Weights of a small mixture-of-experts language model, trained from scratch on English Wikipedia.
Experts: 16 experts in each of 13 layers, 160 SwiGLU neurons an expert, 4 picks a token, a softmax router.
Below are experts of layer 7 (counted from 0) of a mixture-of-experts language model. Rows are named router (the router's row for the expert), gate (a neuron's input weights, with its number), up (a neuron's input weights, with its number) and show model dimensions 0-255. Each number is 500 + 40 x the weight over its row's rms, rounded and kept within 0 to 999. Numbers have three digits each.
After each expert's rows: a language model's description of what the expert responds to. This comes from a sample of Wikipedia text that the model never trained on.

# expert 2
router:518478605451499349494559408479507556437554539497477550451542554437497518440496526437519525477585506557512469503488463518526463496699529461524535497490487484543518537504455487490501533516516487431532535446447531444481517549522555496532507524529446500508524495530511500540475500547554496466475503497557537438493517494514507463548474545524535516493551444474443490570420470456535528506441500476449486498508548524425469482538500452531515474453573528467517522535562481483520509475507513555442462486529384520493536489523497483477495521453499513473412437434474493450509500490541497555456452501479516569475489518488487474501524477426482488461516522481494488443511449465509525500520522446498527507472500498494523478551499472528534471480472447489539488501396556470504440387465472
gate5:494481499436495596458513507417456484499516504447527473482440477510454446455458592519536502518529522543512522542604453563440484366555441546524522466506512514426553513514439511481503455499536575527527521566431465496486556491532550512519540596532581422462524482491476500479446502480526506552501479561545535534531524499529466439503520542458502522537537470506504554479430534518508531471460540514428489524476482534481502506489519515454521443513540491530557469530505497551482509489480510486454412465551515543435424503495520451565514548541516512441489524444467488464612517506493571546415471503468471531481471426493564479504489461475499439474493487495473441560523492508486520507508519477523502554492482500370535528544487464526550434533506481455573454554477552475497500510475517
up5:534540537498443466465588515539478481504493506452421537605538545420479517502489553465513485519519535464497470486506501513468501513613464524512508505500459521487489549471517540469512496525579549531449499479516481495512509448472450463520508551487446526493503480553457539483574554456469501447504538506597432502473496543487447598471507398518574500443520570475495489457452470470553486469490442487437505515505533477491548478528494547512573418445543549503449467436578536561487495532462481586520508538483546438462492490531456435484454419469444545487516493486491580550490504435513517544549509455445450517459483558511453449527519528530564512523520465506481507515503518531404539465548496439529518458561520478483502548471435499516487491485578639486510484527484498501468513465481511
It responds to: Separators before dates

# expert 1
router:556349620408555476459576442512432554458544508454495483491499563426479490422559525474526418525517533549540503504473471459511489481583561470463545560468441494523478532517500423469535504470517469479471543478500517462437529510519533523508499560513494509495566488538519509523485482511548527487447492506547526479488478424568472451522522571500505473463523507404441541512475446488510501464432462556454474536562529529465503529508521490492468456484553550463545525522548475514516529529543543500490440427512474514463530498504511476444452470455443499447514486474542507416501529477521489533478440480454474547533465561553547455473490441449484454462504524488488514481557471438490465484552545458522499547450432519528451506570505450482528488529477462508546486465458512463477468400467440
gate5:457514483533494591480518551501516422562464498499519497503396513483498488479485448467464536523538503386402510541510455479517505572531486497561510486552499455539531503499528520518464591608438502475584503560520507462572538548503431438447521469506552543435492500552471412478491496498482442518517468486473538504437539573508436528550510520535484541481409559443513526417496494506492470582505513498477545517495498478490495486543548562466522536483495487511557523489546468495479422584467471483527570536485480463506441482468483502497552458522485511527562529589462538438480519526554561459500515510446527491486528532488441471492434461487451560489460487563445443445525558508483482459536480587475490494504537516531443461458564457498545514509500462500455461472517536478567508499460535
up5:533534488485415474504433477569461525514410570459483499447528434428456522543537440467506562569529520508455503549497419545475478501552443510458494484460565459487548485436513520545482598544469578384530523502478465524533478500578539460410475457499524551474500527579550517522555445522505553507538505427461566498470532506496474487474482491494496459544472506529481482519446541498550462515465539504501462451456442506495502499482517502502470518487467529484548505452543498500532552544526542525442531467542604456565458541452546511481537575511445549526502528518480517459427462514491515484518528518426476471534534568514488444463499432442543501450495524482525488506536509496518519426467420500507532538575417425509453485518499439529474480545572521487560555477476472462500478521508536
It responds to: Common function words

# expert 15
router:558358578386541429463560461515418512484570493448477474503486514429448473483514500501541512540521499544548485468496484499524508470658513486453581510460422482497493549536487472462533551477522487474480527506486486496466489507545560525507550510457492511482544491532524500525478475496528506478457501552525493452490453450500467511506504534463511499400503477377411549537473508510510515484490457495482484522532561535474513523574559458521469401510528496469494511482528511552491557510489537493524467480482422538497537509528521453446450524501455485490481494457497556465487476495539447565483458481497462479492472536466493441451473436432540441462548474434523499517530470476552502473599547465505582498476449540535492508581503484501526452531517413507546523456498547515503497417494456
gate5:535474451445447596447526460518460557456541522448457502452446506482497495503424500505510478458531492567496536471422481569523476474548466487521492468425425441504494534520509524534492510562502559518508523536478479468480464508456515471515451436541567486499619515520559517420455498527444469515558569465505551516505508543527484513454495532481516508507491504521532466536473473475512470557472576479495575453504471563451490567561497496488556539504547459467542463522526509493572511525501461505499598461453465529490588564479501542567489455403510499489427535476598484483473486522463475474520501495465544501425440469485449557540456511453506485490482522533509566485483413526503579448510534467556546469460474441560521471500455529552545514510551471469469545527457550475598489472455518
up5:513464508538552490492480445575546540483473433552535524569540494452545551554491523494501503439427575502473487423487510480471530530499516554442452519522483566476532481519405549470492456539484629463486479484489489451483479478467462506485503488504456571473542548485551473533451507502501533526508435524532545569492535527445531513495441468508513501504584512489431564540574490485521474507480506484451491508440467459531499509486499545516502405542476500483488488493481469466456435554414543520546496501541577548424430521459479404569521488516453528513526490580480430549486493516527437516540469447552562583496469458514463475532543521553490577475540512532490544529527511470582470541448513468501494464481510465540511477423465556532565459454463535460505515506500456481464414452490541
It responds to: Sports tables and headings

# expert 6
router:595362608444513367419498441533479537441565451515424447468539512443441448497558509473523484538470531516548487506461509448523482452572535458449538547485494459523498547534458466471555525482492499479482518415488515495466523516555527560523515506448450553538490487502549531526458452474524518436460445504533496454465436472478476486533484540534542491492515524472469532493503487449536487508461479560496472532477514549473448562517545488543423490521496497464554558516548457520530544568538541489476452477516406518475499514547523479436506530448472532481433484467525504400541464477494499515474470486474449473535497557521494505448514408446500448463538559487536523469488475482514529439551536487540525545496459496536463509579423476512524432518441464538501447481454514499487476491471470
gate4:479529454494611499545500487474429461536551471503433446466578511518498486448460505471493450506499610476484501420450538490551441537490562468500550490508474501600498532514525570534444468517527493407477482504504528440489483536449543481465516482560585503504580550482537504515428495519517539483480474505490483483518554457575559484520493480491544471512459451466512497439465451494471541551451465449546488591526544506491505540510555496457490562459438467460482510547474511515544497505577509534485459516485491458531507479507514513526538537431546429470483506531437528399513489416540494465509471433475507515529545460503521522524498471627467505446492590494553444550495476518539471470507572482461458513549540520537486454484467486504549430536470514568437499488490564530446503427497484
up4:535564528564546480496518486511517494572504405495511571558555458449493546475503480530515444489499493505472535498546524557546527424541536446453476462480455511489545561463462479496504517501501498435510442590520455517470496493487518563531507509542516565531505536480507517539536506516575547504460508468578524590457472433472512479477440447498440522548530530475503497484502505483552441578496475515553486543502515547476506439459513410542529461489484451419515472487498476546467522480503488494519475543601513512496473515585511537508504506510517444501515451497493463500566553504529568432498434566554528435403507589574445519486472459521523464513543482521500454497473561518514503531498510514481497387528505463588443450469450486493522450482435570541415480461477473466435493464429459
It responds to: Military and national names

# expert 13
router:533422565471464339471555499520464527350516483476449478497481519429414424514519507485495426503531540543530473508468523457505487475568549450475568499479493458539481500499461474458497526475493492532492556456449512449458540506512566511465518534481515509496503446508538520541490485480537592455461463531602514462465457478524478502541525563499530492507523470480472544490457455449496533494472443498441479498534459503504465530545533507531458549486526542491531532503539421528566564519489517519484452486553322562483538517510500487501451581484486506454457421503512526425509469440531507566473505491478451540476443552539501464506476451474499446472484498458520520489533450481565512440510519462549478502460442522516432483538464483499550481450534506540483464511470499469543478498503452
gate1:499543522420547539518519520485378490577516530466498478453529555467538441454515493495462491461464547508510509461616442476490431493515502526426456518496500496491513569473442516483540444492533417487505486570449506497489551442542465495567540515532485554527509508540585570490504526504451484543495536486562449468489503486436467447532543558468511516489528530479447586517501550484486459494531462468532469510537507536522483485420509565519491491533529505497516558464571492512521452564512512514575477543473533507501510495557510499442449453505486543486465445504554505414529462588492496504515479530457455444495476531588576422469495459453475531416575500481508520523504489497583511535548513518450457503591434486511492442444419517493504450473534546535591513478472522541464509457495549
up1:496527504475519558452473481465459509501485517540494480501543518490400503516496563454520515498526475510594504479549512462484444457495494457504556499408494481493514558430539503542544472531487559483561463500552500537515539551532422531551468532464380511565550534464431458478496524493472527409519465391516511464582504471580446546504466429524515603559499448508538501522493425469496535427491523524506514489503537484487518517489518496554524497458464503443424473507529534461579468561529488395546564519507475489505555488461505530438499499489498451579483520608469499540535511479454457476467535496430453475527508585515495515468511543509546424552497528542471470526478494447526519466464515460520551547435551486549430529541476509470544486543465497497527482510536524492531415470511476
It responds to: Foreign name syllables

# expert 0
router:536446535488475365429491441482463550384522465468445538485529560488409477515494519484573488502532523538546493498494512453523533496616481485470555522463500471535494497495476481488524534453480506512530509426487552500472539526498536502542505555487485519497480510517516462494501468557500525488450508539534519515483437497533522506507497543542498494530553444466454516518417462433582568517458458521477476507532482545453526502538488500499432452449538541513535534503516455530526548441498536521484448467562318575521477520519564459463452481496514472431430464471544502467490512484510478560441471490527425527514440589521512465503483438460546471492512468493483496470597420464520489460485545494499551539464475473457465511563526442476517462499523471472571454489441553494532468454462497
gate0:607506543512527486525507542427477518529523508432507522518516525546462540516522522412475518497498511515535515534444520496494548433505521492535419507467510544481552551578535472470543500447459540397464528467478538460464466563578538547541505528510438549476445454495499460511454520458529520481464539511524517453511456518459511571498446505469501577521515537504445581580446546485560573537475438467490569557519473524522525549461449502469459527539479456502462527399566490479462492447510528524459457527523503465404482499470575475434568612481486444492527527509501484431455521583533504508475533508538500537519494491478497472498469489436461477529457508480441539476507491487486543541513609476564530467444497486511460426501493471465493404528476538471466468503485553449474551485475535
up0:476458449538476504529532517492525504518459513497485521468468478501606510461461548502521529482511476486454517501529544457490512487437524523526530547425469537397467535499457510538480570530553462466465568541525523436457432486469519522512548558452553565471544499464427536486423435396436546468439553534477513504513542435548420498513505454428475561550513523438471500477512453511461521506487468465506504459485470502519494524521478505450543552463448509478448494529445472533572514550497489628518567560516504503473565520503528525466542467472498470605489444524468458524582518467558535525488514446515525494487549432497487520510509512529532450593508493513494484538491500463484490513564537441484447408523515468545456536516509474478585475497521449478443603505495433505522444552518502
It responds to: Foreign name fragments

# expert 8
router:578354555428566510464523467501476538420503468460433465487511510482456516463550498478485483514578499508497473518487496455510457429593561525468521481482435491485487551537461476462490497430574461480480508473484527491422508524511532502530538516482494508484520463527535514527454421522586534387483493520547560474481435461505488435532519546496524455489504496360407511492494477479518537508480475513463463548542529528462499536515521492517446480449537552435494495550551508531532522509513523522487460397534469552461532498570523444477448516451471525474470501515518552435535479483530457533471474475473466510530498526523505491487510504483552495482513577464549532478509474438540494493568484447520515535441496492514498490560457437466521459520501436497480483476461505493511453331450466
gate1:448562490509524488478492457494480480487437495569489485520518508499557537433576489471539456457551516571436497530448526460507512533499562533503487555475491484505513547544487481491480521531568483440489496495501475336498528517526518560457515586589483524518487466560495538461551490536500561466498473528538577515571480553479558507442471507511457484487468562522532538431504495447524440477486529502532511536508449449421485467476533460516522486479485481502560520592504519435526434548489467468460489528609485503538501507568475454533469586434479523442491469523516546428521487486496485565513458486477492466536505607515538500522500519539540468447532438468401465476584510537452513482511421472535504549452493481429532605503450446486511495448546537488461496475509503509510464494473463
up1:442444485480584519525505548503525533522443562551497427509436579533513480542526457518486470484464481514480487408422515459504512429469559529565493476509509584505511542507523483448495480532577485503431484431443520495485479547501446497439523561485486496484511475435574520448494393538520563466482386515526501450527459491499571460482549537534517458530536506487398549461506516572511442540492521547482485530486517488463534528422558557535431431541568533463477462499476504443554512569536513539524572491481527578483473517491476545558531481480471491579487422558496534437537548470491544602542479488510480484543451527513507508524467518465513476471495521488461480508486480496478499491508460518515508481513567487476467566452517504489501494471513467432466477509551567485405461441513537
It responds to: Articles and determiners

# expert 7
router:540518547400565396495484450520458570422562458491482479445525515460475512519545515476537505527550534525503449497498521476516467442640508466439509521474483457479486564534438474478553518476555486528512512502533474431486561495564540571487537558515531496484602475531502524527493486545502520490484480471527574499527446475541454499532538491491520412449516531398493508519529481470498518452469519518454449559513517441499474500534537495489468477508527500404539507506480495510535468437506537543510467477490295538523525507543502457439543570516507535439494472502541477483530523488536496558508511519493493467536480516527517452478453450518523459508516516426503484476565481542492486425557455464472535547477473543512469518588501468505498487528504522538539474465460497493513497389451470
gate5:511497518510570575486514486483519491449449491498414497524473513502469429544449496413577446424568466501544431576475543484542533473544548476530520534415540472547532524510514453501481517523478515466492484436440443554499505545485564494491434478499507474525526529464514518505535474527523529536487573514471459542490505478513437495469514528544436450564519448538479445545523482516492526490509551471438542512549508451429502434500495572507487495565574509483461547524518473588525515509582484516483509546467454475526475539452487495489465492399547429449509515441489522450437534524491420525509533407526560532457497533500579494589485483470494532520460472451525519457515437473558581497468433521557547512552397501486501538505527535472456493528574478528554463481497503545568517503495459
up5:502498485525451527568493469545496560537527520492494462457467581507516457466454476449495458431526495495464541508559531513546499479523484410507493515490499513466438456485513501496454452548547528439528494532519466519454427540543443480469466511539542499446564475484517474530454529488469467473483529444562550530557544556448448537443502502561490525479493443513507524549580462505517504514541517493534426470505531406447471539525496536439526572559516535509458522551477455444517483505443550450464407521486506519515507532449418577460560445469555484425514554544451524515487464491500592505474505471519481464504531456496552543426591537550555458461498539573521504454557456441539435502533466479564472470458457534478522552527522587519467507551455524498456551423511491512533524508558560
It responds to: Digits and word fragments

# expert 9
router:576281522466549384476615405465461509334536515450469491500512514416515472513530503485566476524554562499501476502508545487548471468513568518495537544494469450518476596518427491507545513484511521519478515497524516482445560504536529540504507500416507507517538489515523506508468509496544520439474464513479512479475480480511493480553542552508512494492500515396458552536476509437535481498505475554456497534543538547500477527531507516527476437476517486487527535498497453540504525567511523502480478485508334510520546521553501487443472521495502487508491490523518510412492463494539490518480496498487482489537442548519513487496475489492518435453504561458514528473509461441504528459505506452492534484483456502507445500510472461525517445528491480555541482436494543471509490414472453
gate1:523575479479503419544420494476519423453492490513464526522520500562461493518494531424521570530492468534495540521429382493476476468529484543464472532487499464545540487501516527524498485535529533492455522478541535598554559516510484520557493501492516473502540460443560525485540504498470507487597515457503507500498564472507461424476467508491490435547518505517519535537488499519462464474519492446509487497521457523479436408467576467484443456509538473429511537448559491386530470501492474475507453496548492552493483463538518532411425469511498572482483523466440570505382550547439517487456376545462453475495593559491560485518497454478452529514543483520462556476446475560498572481490501487504485482478486511547533528609536520521474504509503569551464466560536518509485463475528522
up1:548499430474521483547590488499511448468512523429532500455495449431474478476479538486466475487527470577449478479526511633526488460443478565524524529546521547484468523522548482536477433491485469518514480432540495523540517532480471497509498430456513497455533498513513496467525507495557524493501547529508568488490550482549523497405529509483499489460487494516504514445498474597494427478558497444524466557439526508516461538474479471561509468402519514504499535527557494495493583534506482527630469545525504474445575520500446537441404455482504474539481586476553579490475477490461501475513496467506503507467487492555518468553485531489492524510470414549484610508470454476503531505530531498420573519459457457483528579393430523462465502496549551502594559452487506487486514506460462
It responds to: Sports and entity nouns

# expert 10
router:561517584408551381461534474535472498452547460496444430473532492446534503496521536461556421547546504545498514492528478433491511524678541496457533474526481461492463493503454516501553560529490479479489571484476530480502464526531504469499525527452509517493525437524500474512507465482501493452479502539507480463481464479528452491520544489520548452502468485399452539499505465580516524466494436565488478509521495508484492535531553469545472480462534540447566476465531470553523529484514569527480431448562319480459557560555506468484469489443494517458485484523513500494481476469509409443484494506504505527529468521487480504489455445459536484489517534464547513473554499514526505468573555494483527482494466483503462524583496454493538454537517421507531480506448514454578462400494477
gate1:495560504449502483474531522521488507439492458545477496510480535449496464518478600498528433498519519491567492480580478421434556505474490510521547479493512568542504544516447495545470499525421513525494444515550475509457451529540501485443565539454509550541536537500556484530550458619480551495527446518516410449487559442418521425489467559429540496569480555495497477482536516508492489423494516506551508494510481536516500458477521462554510446477496521581523513503502479593510584516461462407435557433477530538499522482547552476480435491463499526466549515558545492539457419432489429476516526534462582505503459471486520499460477508438499447492494544492521511464527559551497507486516556539469507522487578552548522501494413511499437552429444498485456488519503536550513478422477472
up1:505521497405525466482520520539562513558477505475426527466529575510426484461506519520536539529443547455557534484557549416406466479565439515467517506551518453520555489478564535469517515484509604495460467531501480494484528453527523500447527481448479472461534427473523544514484491518462488560470487517442500527488472544576472469525484491413484491460497497513491494470485452519481549488563529516549427457555462438526574470509484437508529420528525600488540545450455502557553482520407440432589489466507455541452513453571445490497496471558540471574497491471556479506579469447423424501497519520532495534484463513490449505490485516508519491486522563530463454476481491542455485542563544464491464586534463518547518511570456538578501476454491485542500466457495501472550527521492529
It responds to: Word-initial lowercase pieces

# expert 4
router:546443613419550359431506440508482517435539408530448485454498486500475459469566509500516464557507499525548474496527530483503501482632495501460529556462484500524489522483482450455494523491479491490486507421490490475430581562536514504518532515427457566529566509538561506549490422564496517466490508513511550510499447499527490499541543572566467434501544474418448550519470439476492520452457461479481526533547521503449442542550507480555472479493506506510519505511467441466534537575510530474468461465455356528453506527533538489506423467460519478512512462505539486447538465492498471512463474481471480541500413512511477501547493493464530450457521513458513514486488484494505515462568500469513558540448454549564502493569481422512511504479443490556512489518444448485503476431509499
gate0:730460556453544477540525539497553476542539497493539517538484524501492571418479446549532541481480510479480462503506510538467540509498486547479550494405479524478557513528498541522479479505463509549453515555528546509459525537456545414478519504500471467503476456536477489524428486435517529491512539481526555480556460486551507498473470474457508513458489509422467547489438491490508490566510555559531516505465557490439513449500489547498503509531540491463526454461575577543520488503488497513563481424513408468457455505504487469454450493487459512546472567530503543486551511542546549531526529488427486578470486440498459479508533532497551446529528555431511468570511482418474451425512491472517525502515468494426490540541489515437474522526482466371442499483474525481499513486531515
up0:511479531499502438406497517503491466520497428520527462540572480533502545482512531503473457512504499499497475590468576508462516544508543515499558429522527565489510466447580472426547549440455515445509493500491463540474471543484535497516477436531501504567410507449478515490496490428479558417437416442487454432452469481483570518567540573491464503463509451522473546553550476504515486489486500530476518490507444464558526573481510517443525532440492533506571441540463510431487507516545522609497470507450503466549468541509531502538480554498462550474563567531546515407475469484515531542522505489476551485409416550533462570520435456544402494486530521473471566510535460495512480485452533477491436496492464519511541517496474461547521596474471504499497536449481544498524540517434472
It responds to: Institutions and places

# expert 11
router:571231567495446417478597497510436532389535523434527487428499524438472485471525527499520426549573558578529471496469516472485453475540563457476531556472473479546485523515508451471581480480552481514491522459503515467459500514526533501500503552502504518526523510520530474524477463538538516511470478509551552491476524470548476451522495525502517460472507435409429551529467476511506508454472481558473450567502531489446503511507508480503491455457545541459533526514501499512511526509513587542453506453547422503495476528527520469464434507532439525416476463506502517460499488502519445505503493512487500553521499473554510476519475413456556491462490484483510539492496484489494551511511540465524523523526450480494492518541448469545514454510487491484532509469452507479537459410455463
gate18:538435534504503450515483489573541478491496512457472516614560577442504551422552516552489512533480492549468521469520450464558511453472432513493544552448498512529443499499520433432533541560519509446532481495511545438501581488476560457564518581492546483500574479491493476535449519511379530557496457461485493560468564498487540498479476575484496547488534470450490459535587480488532487471482493562491547509494492490487551605464525472499517497438548531556513601500478450500508479470508521525435526459461469493395533451482417474499471483554506505540458489524432524469511547491479494495468549526421463497514543500517491529515459497421526458474464465477527476512453496534523597544462468402500549526544479502493556534494447516486534510521490512454550532568507478544459500480447450
up18:537472437587421482539567520506550531429537512591497515530543540508535486485444513482528581523510575470536532471509466504595468488461435547507512558482518497431521478453506543499608480414527463522598430479467530473438568507506525554528418543456508471525508502475490519505509508496498532482511544537483559570507523501422506499501533574487523494477444430503484511451516491579483470540467474466557488453452486567532446488484530484555423467467587469463473510436498507498491525506451491516489514513503486547405574495486499488510500537582484582529547531492459502429503478493516535473491497550563469444473523490483454479443439466487465547463496545516526519421552521476534486452528466469494515564504474504486436542500474529483485525424492610466547478455508536496456494455537501
It responds to: Clause connectors

# expert 5
router:559514583414571383478527434503479539464532509492472501470530506511434505477515494527573484529518607525491504488543530454498441447689530488441495505467416493557495531503453455458526536501565510491513499486508536463460503477527517514496561536561522536509553498520508516500505485552527492476430523491530543477510503447516500499499457477487531496488527466391422542491510487478519474478468541548507444519486537508421428520547528512472501473527529525423547535485506447514509523469492548486468484491526313465492506500529507459498495539455477461427479478458551500473489463486520501502509511478450465501532498550531532494481488440530561463503532535435536532482526494479524490517539499509483502485468526507552460503586463428526529517520479514513461498463471575502457482360480478
gate5:524477521503492569516440416445483501494574462515434502484461502493502542525483518502466469484489527462521501540493539500471443522506475489454542466430591495533505519545535468440556492439514465448468517500559488538542503503500553521539510506526441477512569510524462506491464433472510512542503543507520485569559506413511540501424473525442486486487463473449522467510454506517542455521530496564512594477503534581467552427479546456548478377471515524489497554458554512481513549552515473460510569484581531514480534491495499525512543568490493539516476527527420490500520516536551476567522505530472448516491551533487485408536491554452441542453554388427440428520491475481524498459489476536546518470466543509380577531537500452503517509513518482541507473366522550546471534466522527
up5:481487527478505546536537471486478541479492558529500470514453503473574419488579487563506544510531506488431421501535512533494499432476561477464475567476521499552494520529463470569488416438433521570454470495515473478450438580491590460519467459529538472403490489495541424498464472458468584484588447494515510473503536508450507466495546446495536450533528570489524539510532483479463486535531455565483522544481493483476523537527494463504550557478394420478532498535486504540524483450487525486553471533485575520531520539505491448604562529524521502427507505532553461485467520480483518512482482518497526555470493480563546462483473469574449499464492536518568593517512519504450510509560452517465429483472453426483430463423499446504486488504475542536472492522549459552535513525434589
It responds to: Numbers, brackets, line breaks

# expert 3
router:544377532429559390511561440567455497486553515451494493480472469474519457487545539460503467528542517543523493495500512519462491438553542480439510539503482485481475477523485450514536510461523462513498554449492477455449487473531524561502485491514461522526480472566562503532504486514530535484464483529528513517450477499512456467516501540500543472448525502346424504535497502528533493476440463567451452555502504481440530561466516456531437512475546546442542527508575498528548528503504530504494507508553381486490476505517497360457471483521478529475453427492519505473508443495479462531454502489462484486581457488540506442477487467433533491489495441452556541522564462506548494407530515495532536488481465525547502516547484519503508409544464439513495509480458556464509434372516446
gate18:568454468504530468452511491465531477460505479507475558626472463439552462488419455493440473468505548476453487532509459509494426562531538502493488506508494513546500453484497502511563491560474549502535476512523466457495558590532507511522441486510488504521514467473484481510491495539517472486484518445545578527487535516466507497538489446539516478518484419416454529521503503483458546440459456568532438561493529520486499561478488493455456562460464524485490513553545515544561534493478458531485519479558494448543539485528558441512471540478500517471461481446523576471540481506553543539526490377487486435516485516430443509525502547433553543512559524527542493485465499526454551544518474537483473471478533490462514570511551508542625414528410416563404519573468484452478509446479573
up18:515477493534458461500541454519513394477503509549503525503412491468529532475486527505486506538568555557479538561512503446504489585470461518527495510536481470533459468486494420496476482527502434556595490562468447453473522529422578509499430444511459490550536476531477497541442462412579470490503583457516575503516464509464518496414588483480487464514512491418512480470456517449555539487464479478460474541511496475491529512450498507413530542489433506490515474579499545502503534544573555389497502518499464469514454595374535541482481463519523608560445546499549497460514505485523498601490505543464476539521468525443498499502527506488561561503429478546527488534497511519450526493518532463521546515503493550486450456435509538546501496517472547486509501533465465531543468495519483
It responds to: List values and plurals

# expert 12
router:546346533453545450447507477504479448369514469510376482492483504441492480516541517480562458556553549495502493520491509451492468494552545506441474511463454502479513507506492503428503510448523481475461539456515531450475491530563529483526549564517487552513497471507526511502472461526530502386475465489489525493486428485507487497545483517528560464462512490420422518500505508492552517491444488535471465528558517522447470559501520494520475498487562507458524499466509481541511484475514564552449425433540413580450500496552541409488539553475465492469504502520515491438521475481520449554528447446478431550537480512566523556468476406473513472466545562487510479479570483512532497486578481460504536510468490562525515508549505460470489510558478484524477430465449507513528484361474469
gate1:482600499499515490492494482468504500499535513489490478566484444516465492430502487529610523472513502412477461520537509531522399494497516483460555479529518490549493476590528515525451469504471441486508551522491487479542446506554490513557562561513474569535498485555460475490532458524531465510499502588514541546528604482531518477494498456460579522475517440500511491477630510407563492466474543470495516555467538505482576456514461446537472553462554503509464411574490476520499583487522406496462506545446474491457504548487435504521514452483495531467476567445486499456438531463422571613415534516484445464515453536535492524531509489485505487520590527469522479449520470507456486466536486498495525474462537565573502466563474554477469448478501512501497461467479475459462472477478447
up1:429491490490484505494532456487508558522487518427491461539458523468475447510510535497500497507530459514510558492504530495533488547503475456573585563527520426436448532496513475504498479549541482513550492428492460491504556466448522489519463381518522441580524510499451512508439464417592504563445476421482559477525457451484476496519526521468535432487506463458514485445547552472531569452556468501459404497413490504516502490487544526488546517486527499523572460483525528382416518480525463559609470505528522502507498421503605538488550499540550577547567515442508543515518475553480545577525499490540505496500524495506500501462508503466511508497520510489434482487471507484445565536425521480542416507495482435466517547427469498529505566540473443443525510496548463476512472517493554
It responds to: Content words in prose

# expert 14
router:593490581440535364450462464548456489466492498480466428427503570461467436480525524489574496571514512531526505552488517506499494452587537513485527481479498503487516502513433455465471505461540515501494512505488486526450486535517502504468530561489452566484512472519549496543505491534547513441519492501492536454445490455507428495555529524512507484452468468399501529526520475510502571542463487556488502508556530495442471480464495480561469471491534532463484485535457454491531511436506478494526470468496334500493527480575485474496469476503515547442539483519474499414475463463484515518476456487432438562569511513548568433451499432500465443462522536475492514455522410481533578472550476520519569501479457525475489482572452503487504439568522482528532474430489488445524478401455431
gate1:599625504441532425489454470529522478441500472569468490548546457496527551538497475491522581484484537445518507452469451563533557467517472536493474533472493486493460556506495552461532475464494485510517494519504518507469486541490502581505534445540482437449552559446493512530526474515506629493467504477547447498424570429475473498511423569475486437511477546479448493589482559473548415517427523544485471458550549552546478552509518553507477471527554470473531491460507486459528494506451488483516510495457514524394477444511501520469521456472533509447544484529452490451436494461456562571473506502428469548480492498549536501554508502483528575495536590463531555473522488516509540472472392448485548457522492471469512529572510521517499516470440458528511533442486515503520451485451541
up1:533450486493493513525589413496451426500546478496525418525513479515500481538532460434396464452535491497513512442556524577575458467428477544569452529519464450527453571571445407564449438517562487520489507496528432523467492517491506564416533500481524482473567419511470511451531465612489491580522514443474471471503578499465474487468502467511524429525534491502497480492499561498437501509528517559446470435506521466503468562517460521481447445462516480523521486567479467480470509531457505594625467499480518490506476496478504531434468496467478540481514498447500489469518504512531502488468535485519484477502458540543597525524496549534564530508508496485527626461545494517469514551464479508522471439498456486530518515430542471509531484491514504479582539473528496534533483545468460
It responds to: Line breaks and birth years